From a checkpoint of a small mixture-of-experts model trained on Wikipedia: 256 experts in each of 9 layers, a sigmoid router.
Below are experts of layer 7 (counted from 0) of a mixture-of-experts language model. Rows are named router (the router's row for the expert), up (a neuron's input weights, with its number) and show model dimensions 0-127. Each number is 128 + 24 x the weight over its row's rms, rounded and kept within 0 to 255. Numbers have three digits each.
After each expert's rows: a language model's description of what the expert responds to; "mostly gets" lists some tokens that are sent to it at least half of the time. This comes from a sample of Wikipedia text that the model never trained on.

# expert 1
router:132097120139166151153111105147103150134119180147090171123127112134128142081127126117143144113120118132141146129214089138101180089135117127088056149143088119092131129110110125128100145134126110097112155132129124114103126100116087108131133092140147120122129084156137098118097110158125155153114088114113119154170113117134089119141150141114124107130107179126159145123156168141120125135144
up0:136167102110109192068124098157166124145148183113063129109114105103151118116149113123095156090119100147150139118159123172130118133113120153100121131133136113100143137128117089136105130130153116176103131117142083128098128143124127143120125101098086161147068107136106165110165120131106137135098115120127108107152104105161135152137149173115095130125105104125141123120116147127086127108096
up1:170130132113112067163120112144089132117131109122127106168201139156126195119169102112129158116132085136159109115167175080132166145110121149124141134134151152156105109116140088136104090122102144146074187118133105126103103123151136139105130110142129125138175138127112134096148135128080127132127090154157141146137130142158124113137123128114121139111137125162147163136150145107099131123132
up2:119164143137143135148165098095145130141127176162082145094132102160162127118121106117151095096130086069117113104158132152091137099143132134115070128100119161093097119093099145168138130165122127111118140118141125094122153133134140138157133141105143152135089110158141101102127084139141162133136108098098133162109091123188114140146126144089155118135156131123090147134142171144140131146134
up3:144143108122138159142073149123096178120135134156126151164136155109119158104108105152152087170176155111137152155157171111147137166112112131120105146152107125134106148130151061129124147152147127123121109135167157109102127141121162115135104106147144138094122097125109127143117086116115158106140163166129181110117161156165109147180124102112117130136175131102145103127134102096097123114115
up4:172131114135115116115103125149076156104145166139137162120146143083129134139136149135151135136144126139104114104160082123114172135130139149129146103086145139101173119110148148130138160145173097129157147165161165149133134138104100072124112154125181128124124149143132112118091097126117093135135134071114116142147109133096141148141191084130153094129105137131163172131138169112141136149147
up5:173130119118148125113118098153067133145108164162158108087135127102143128146169099131182095119123139151130152091129107110118107097133104097116148082118053137085156152138146153105114136171145138120133138146113105114142134113123184089136140119127145145140148149167138133104077169132115143121127141133116108158103089168130137121109165136111128086114125158128112144146159147147116112155138
up6:133105102130100102145131102149097122121126163163132117164156174131097112110106150090155110118153135142082124126178139093150164140144137087102073167104121119100104136099134134115098088114116108106111143138105153126096126126135132095082117124076113095124131123096101155123097184116091111158106119163117128154128128111141095125128177141120144108098112151109133166146163107141109106126141
Description: Numbers after currency and coordinates. Number pieces after currency signs, commas or degree marks in money, coordinates and scores, such as $8.5, 2,667, 46.15; also acronym pieces.
mostly gets: " $", "_{", "′", "′0", " £", " (#"

# expert 32
router:173093100129156116123127132118114155189146139111124118128168111157119183124186087082140099124125137109122139122144141154134123128101140149119127139149102135124138123085143138109121140146121124134065151136142122063116094139121145122131133137128133124137082121182163086124137113125098123158106104123151113142144123108158136124171115139097154093133102175157147108141115153096100068108122
up0:143088122143109105122117144110124123128106150120119168154110148197157123113139106119164128092152128128118129095132126109169169132140119112142143081095147149130160115123120169143201143154116105165148106160158126129120078111121106121169101151155138120165099123128147136147140146112166164108166144124147143161145122137123126127092128114113176098139134134123140138159105183102155143163162
up1:190101125129110162153135080111101127134157132123129143110201130159134136130133112129141165106133101147104138141125126116148119132165124095109125184142089128092138104149112111084105127170139116095100152129137145109100150111156114113156086114181084109114080150099154102112159119172126151140121101095113088108154128131127132107151122144129141142119152137080138137109130107107103106104126
up2:153169117113151122135102059142134086125150156129126130119146112097145160129128118144112118144123126112079170139099112133102151165121153139107127116174128147078165124121136134124124124127180115145142101145138112072095154137135125109131121145199167112138104137152150084130126146112108129154117088106165116101156102117165124130086091102133146140117153105161131140172099164132129123112117
up3:129114149134101193166124086092123163078120154149126111143170112153144139106144123096111101161115132153126093131130120151093136151100115102111112063128098119115129142139119118188140114147134129100114159179175147164147153125112131070124127125134131114128111113140140091117160118127091143158134120145116119138159132138085138097116117103112111121119106157130130156121127074178098110127135
up4:110118123126112108098146119107132149125125158145146115139155155152127166114136146150108105167177119145119153135118122152083157095087141105092094109135073156120143198131112119109134102153135132139158140131132139135128132148138106103114150137133121087158111127145137100129117098193121164129114088132156113115117176172137109145130183124134076126102124110137176121147179138093148120113141
up5:170084091140118103128169168126119161153172115133138092139086157114151121099124152131136092121160110098085107088111141169099124099104157149129114101120120138109126118127121134161139128156120132150094147139125164120121138130117096087105139084162137106117115154159114124124113141130133137113146127155152133128145157105127105113102147151149154131144108145139081176114117198176127078136161
up6:165135145111166122153144131112123155148107155131134113173126104146145124068140127113131101111132153170138125108122090102114149126154146111127067100123117134151106151136160160143131130137156134092167162161101118113115125081122076118146119151166156132141122161145169120097105105150129159135114096119129082202147129129109130141110084106101100134125104134082114152153154125130148122162126
Description: Clause subject pronouns. Subject pronouns and relative words starting a clause after a comma or period, such as he, they, who, you, There.
mostly gets: " they", " They", " she", " who", " he", " but"

# expert 43
router:150107112139173095170134112121069137155129169138100177124122132152122145112108113081089141124131139131132145124180124141075151119135152130099045127147090114096115141105122123167125120143146127140117172151107096104140114113100107091115129108127162088171128141141152101160129118127138146150148129100151102139139130143126109150142151131141127122132067121121145153155113141136069125145130
up0:109120117169191099145157131110093185111101139159126132126107121124119148141115127096089132096152138120100114167084125122128171101126120159152142140144129127156122152143104138175115110149172138125130116155142129145146131144095120124139132098151116153129132099144135132155096090120143092109107104148120169118134191133098132116126143132117086101165091117151166152157090135148156151134066
up1:177174152131131103117088108167125142119150111088085148113113104086150147173069137130160099120139172114085132127154115097102155109128110088143141104158102110120103094090127083116131140117135126126148160143102103137140113171121163115142116136094131099147092180145123111183127091125167114124118137129124148119116130118105148121120150143116104087126086136136132153133097121137108129140149
up2:142156128118145119119122099062128135140127146132162126121137109122138123125130160120101108108121136129167142144129127164132126133124166135088061136120185140107170113086083096135117117128104134111097142126130113100099120133144109089123100181075139157141125167150136132158155192117159163127149129121141088151128153080131134096132154141131111168152100126118183129138114152103119135104128
up3:148172100156109113160148130142138112117155169090132120133143115145103163143117117128058126148134119123157152139173115122142118161109134147150122168122146124118139102128175143132123122117134138155144157117111167087149109126126105161162110112177152066149081158119149127157139131148170118156092156144165105097125089108119126131133080144158130173109132140123093116140159151096132118143107
up4:146127189167128090119127148123117144134088137134146178130144113090145121119141120132134074159133135131106117128118140133133128100196131137134133102111119119101088133124114128154095122109153137108127170123075136144143106129090089087134118141133137105093092158128120134112172133134098142125093125119127183170126116113132167185141133111154091098116091158168156117107129152149134135156166
up5:156138112126168112138124106121112132149081110162150106139158109078129137161145104090150132141111152148091131119110148150118132117114126112090139144122137138130167173112097148143140192122128175144144142098109109070097145114097096132104158124194129104144111140127104117102170111095156143128128134115149153160120111113105121125094142125135109094102104114095175090097139161137102115106122
up6:118130118103156138165151100113083133130108120168107138156108134173136122154084116115114154118119127136114146077138143125107132161122136113107122146128112171104092100141111153101134153149155098125127091126117113195121164139142133084107145140108098080165148125168164087080142123110137167123161088126135103156147122096116129146105129117158127172132120129109155112109125137155091089155153
Description: Digits inside large numbers. Middle digit pieces of large numbers and 1900s years after a comma, $ or pipe, such as 1,434 people, 8,391, $890,600.
mostly gets: " 195", " 192", " 193", " 194", " 185", " 187"

# expert 42
router:172121079139153096169112130073099125168126168152113146153130117150129129120103129119114122120146137112146140131176110150079146154147147132110057170146114125115098131107129121173150158143151106131109125143135130114124130115063107104123128123122175115168135140138157072136146129134160147158120107133113099155147113152162133171155130142097144144144111120132147158166133139103085107117112
up0:125105124142140133140085109124134119146124162156102101098160103148148114136138148131147129160119120089146097100135137130102169170144116142107074139110102109151080151139153092138151126179117152142096063144173091120118127140146092141140141089134131136112139149144153121167157133146110148132119128106147164152123114138151146095122162144074146117147155167132134180172120091121124157108132
up1:168152113110141117120074165107079144140140105136127115110167127130120159088105102143122114143141142097093131162113173112119164116140118136096091143123105176140128149099095138173183170130115133163122132107142098101116147145103107120100147171118115117141125142103134090133110109082138181137096143113147127117124144120140178163111171122105158150106097152131138123164134106150132110117110
up2:195114084102118074166131136113103086125150179099157162143170166127131092107161150148101116081147126133153138090154096150158134147128115132118129142157114159103174125137122116118121119150070152102068136157182101137139127103142131148105139146120138128087140097146140100116137119133155155129134135147114134153113151105173142119148131125110129136121128131127109116117078140109133143130122
up3:139164114164136134146145118120159184148132150129092161134117091129110130103188142124112110125127184129126124138173110158131144166119105108144111119113092096112122146128101092155125155168122114087141134097124153107116131154178106101107145156104150104182109144128169108141139115150127133119131115127157151131120144102122165106118156171122074110163093105134182106140142158111108131138133
up4:164141142164112092151084100117125140115131149123100156135131139098131064088141181109093141117124133109115085135082107120144157161116113096099163116144140107169179146157118119127129133154092121137109070121149137114117115129136105147145115152126145112114103170139152107154136105162159113149131140122144134135150092142119101143124141125074130131133098097106159131144165159116176111111087
up5:181126112098140150179153133160125110132163172152121114167099137136122172102107142106136147117145141142114146111156107106093136094133191134148104164156117148116116146117124118147156136112114117126152136123135114150147122139113141109178157151105060161171134139138087123108172126096109160120162125140145119121153141149147118130144109141148122089090144098150084106171115111114120132150086
up6:157125134129130127104138138104108152158106117115141129123139104143128102135140085117150153120149131144162137125095169123128169103140120122165078107076143151127133141091118117127086132139127083092090145115121122143113111107129151121111091122170164110137155145108094103097114128130188133141117114169133101185131093145153123129124120125111075138119138101103149132109170081106063112099100
Description: Numbers in stats. Standalone numerals and number words in tables, infoboxes and statistics, such as career titles 0, "19" in a stats row, three, five.
mostly gets: " 2", " three", " 1", " 3", " four", " six"

# expert 51
router:139132111146129094129137137143133121176107147094100114132186092147157135090107101120125161120154129127093141110154127147151136191113163109079098133158088168118135147122115131119145144168133113094089145152147072104102110108131123099120118070130134093137107128164132099147140109156109117156121094118152115113172137133143152120141153155094144124113093141142120120147111141075091106125119
up1:139132084112127122149172131143104082111109178134101141096118131157147144121115142148108140110110099137136113122169141087138100171135091160106095138160108136131113087108111127126098143094121116095134137125150159142146071096141073125124121121110142124139150114155122163132089153114125150161137199104174140137159117125116095140185138119083125157128109118126113133111108134139137159134087
up2:128128150121118139103120145117132070122107128134183126131112139165139121126108104082111115150133148113123148124099118106116126152173149133113137142103071143165119071184100161126144156142170111119113126121104104169119142110140124114144141109127097126148134115155151101079138108154136144092114080149076088118121115124141134121120077108148102139104135106124172146123113116105059132105112
up3:107108146115125156111178131142142086156132156078110102150158082170136090126113153117107173110133120160128180145142113125135145130107125135106135126091170154097158136080102131050161130151099109093110124150124107147135111092122111132136133108130137131114160115090114118145110130135151182143163124152111124146085134124134120105089164126110149148118138129124130127189102118121104132145127
up4:123079107146161101082167146100143146135171122101089113115186121109104117126096136106152107187134152108133134133111143103130166169134124084117100118127111118166158117111096141143146141159122145118103105147084103088124135133123132121146151107117102101126126141126131149129153122124145139104138101137111084094140135116142125103094202126151144114142139117150164158071085120120104140137107
up5:128181122158169119147083129116128129142107130121099113122151110096172125122090126121127158126156117120125085126170101104107151106184115131089104146113129144157119159143121110156143129140085060160134150112134133125050128122126120145147084094124148093122163155131127133109160117169160131125128124147092116107147132108108132130128161119132151159084130156134106139135114155139150128122184
up6:122161186153081134160188135183124126145146151138101125102168122150105156103084130081131150122142120154109133086138127180158183172113161125139136124103083136109119148135078155118155177147093157135099118148156088152147107127121121141113127125114121142148100166130122131139113102112158125120115157137108109153117112117102130120111161142126163152111133151110130112136107135130130105132160
up7:121145106104117125133134196134101151135092121094084131106145120133136084114163118116128179159159156139098130121096167113164122162123139104130094088147133180148100127109088127123192130162113098133127158098108114122127126116146107136104134089109166086091116112147149123166157132143103159122156093148136134124159133142135164136125094126113154147144082112110104143124092110126111123113142
Description: Media and company names. Names of media outlets, companies, brands and artists, often acronyms or name pieces before 's or was: MTV, BBC, Sony, Eminem, DMX.
mostly gets: "TV", " Sony", " BBC", " Times", " Britain", " Disney"

# expert 45
router:120116138165143118141131123133142128143098148126084141120164120136124133064153102135115121116159150145101132099164112120119126150123115127100101148167099169135108135106170088130120117128131110093081136136145107118109091136121092110128111060137179125180086105131136115128139119174139116156098102104135106141155119135158131122125169178081140117150111117130113170157146182090126120129138
up5:115101166147108128085087150126138160144156149112156109144135129127148156130082108168055163119109123170109170141167117127104123156099115116140108136142108105118143148060155159114143183110141119114135184150131116111134115106100144076100095094149123138130163121150128111103153116136142125102119110116141103113112166099160121120144118137115146123138099128140095151148150129113114118173114
up6:166125126164110155073100160124182104158129159119114101106130074137104112094142094143117101128165112128131140115166121129112115127143139152157092107148082159114111169115144102152126110089105134123117131122152123118120133142096102125140097126106143171136094122159133109096127144158126178137137105118117083127133151142187149108129142121117111152140113104083099159147122123124098087150174
up7:114136123158111130156107143117105154131095108103109134126168116113135115122125113129089138106134109120152097132148110105110152151122078114125080095134115161143103186119142159111143131153136119115114160118148112127128131105119169103097101121120150121109116106110120129125167118123119122150164056132121132143162118105117142173112110144107079175161097069144091070144110099132077102140105
up8:163137148143112104162133148115140166107092143130132159129142142111151134150137126135110172124154132152150125147141101166128188164105132123092130165138132128103128180114141158160137154165102153135092116116148107139142094119104081141117120087159131107124105098135130112159111126173134098113127092096134153151179170106143186129126129132113138105139139120109168176149148120079157118147106
up9:092143146131130142122112122098167117145136157111133096155136125123152187089132120155136141109142113123137152114150129138146101159148104156083087140125100152181087118154159130128144126133109113107081159125157150151106083096115145154105140111160150160172081104166172132125151112126124137146137135126148126112118129132129106161124151148141130122142105113106099114188133182171121083116154
up10:138116133150143155142143160161079150113134113098097100128139109123171109114156120098106113136172184175115085138160130134116088132122105145147119156122100130180089122109172113139127144145147141117073155132147125146098117132087101126098122146140119171120111131111138154131137145134130117105116121132187102083144124146089137127125140145164131139172091099084129146126154179138122110151121
up11:107116148112133162143127126158109139112144141094105183127133128149079156099128123118130113133149112176129063154159155124145152136102125103159099145183109133139119118120137075137126120169142124123138132099103104090120091102096115147107114107183146154137119111149155096113182089123127130121100123147104087170106098111127077133117143096143133137153153089138117145097131116092130115121129
Description: Place and team names. Place names and adjectives inside team, league or institution names: Milwaukee Brewers, Red Sox, Golden State, New York, Canadian.
mostly gets: " Canadian", " Philadelphia", " Indiana", " @", " Boston", " Houston"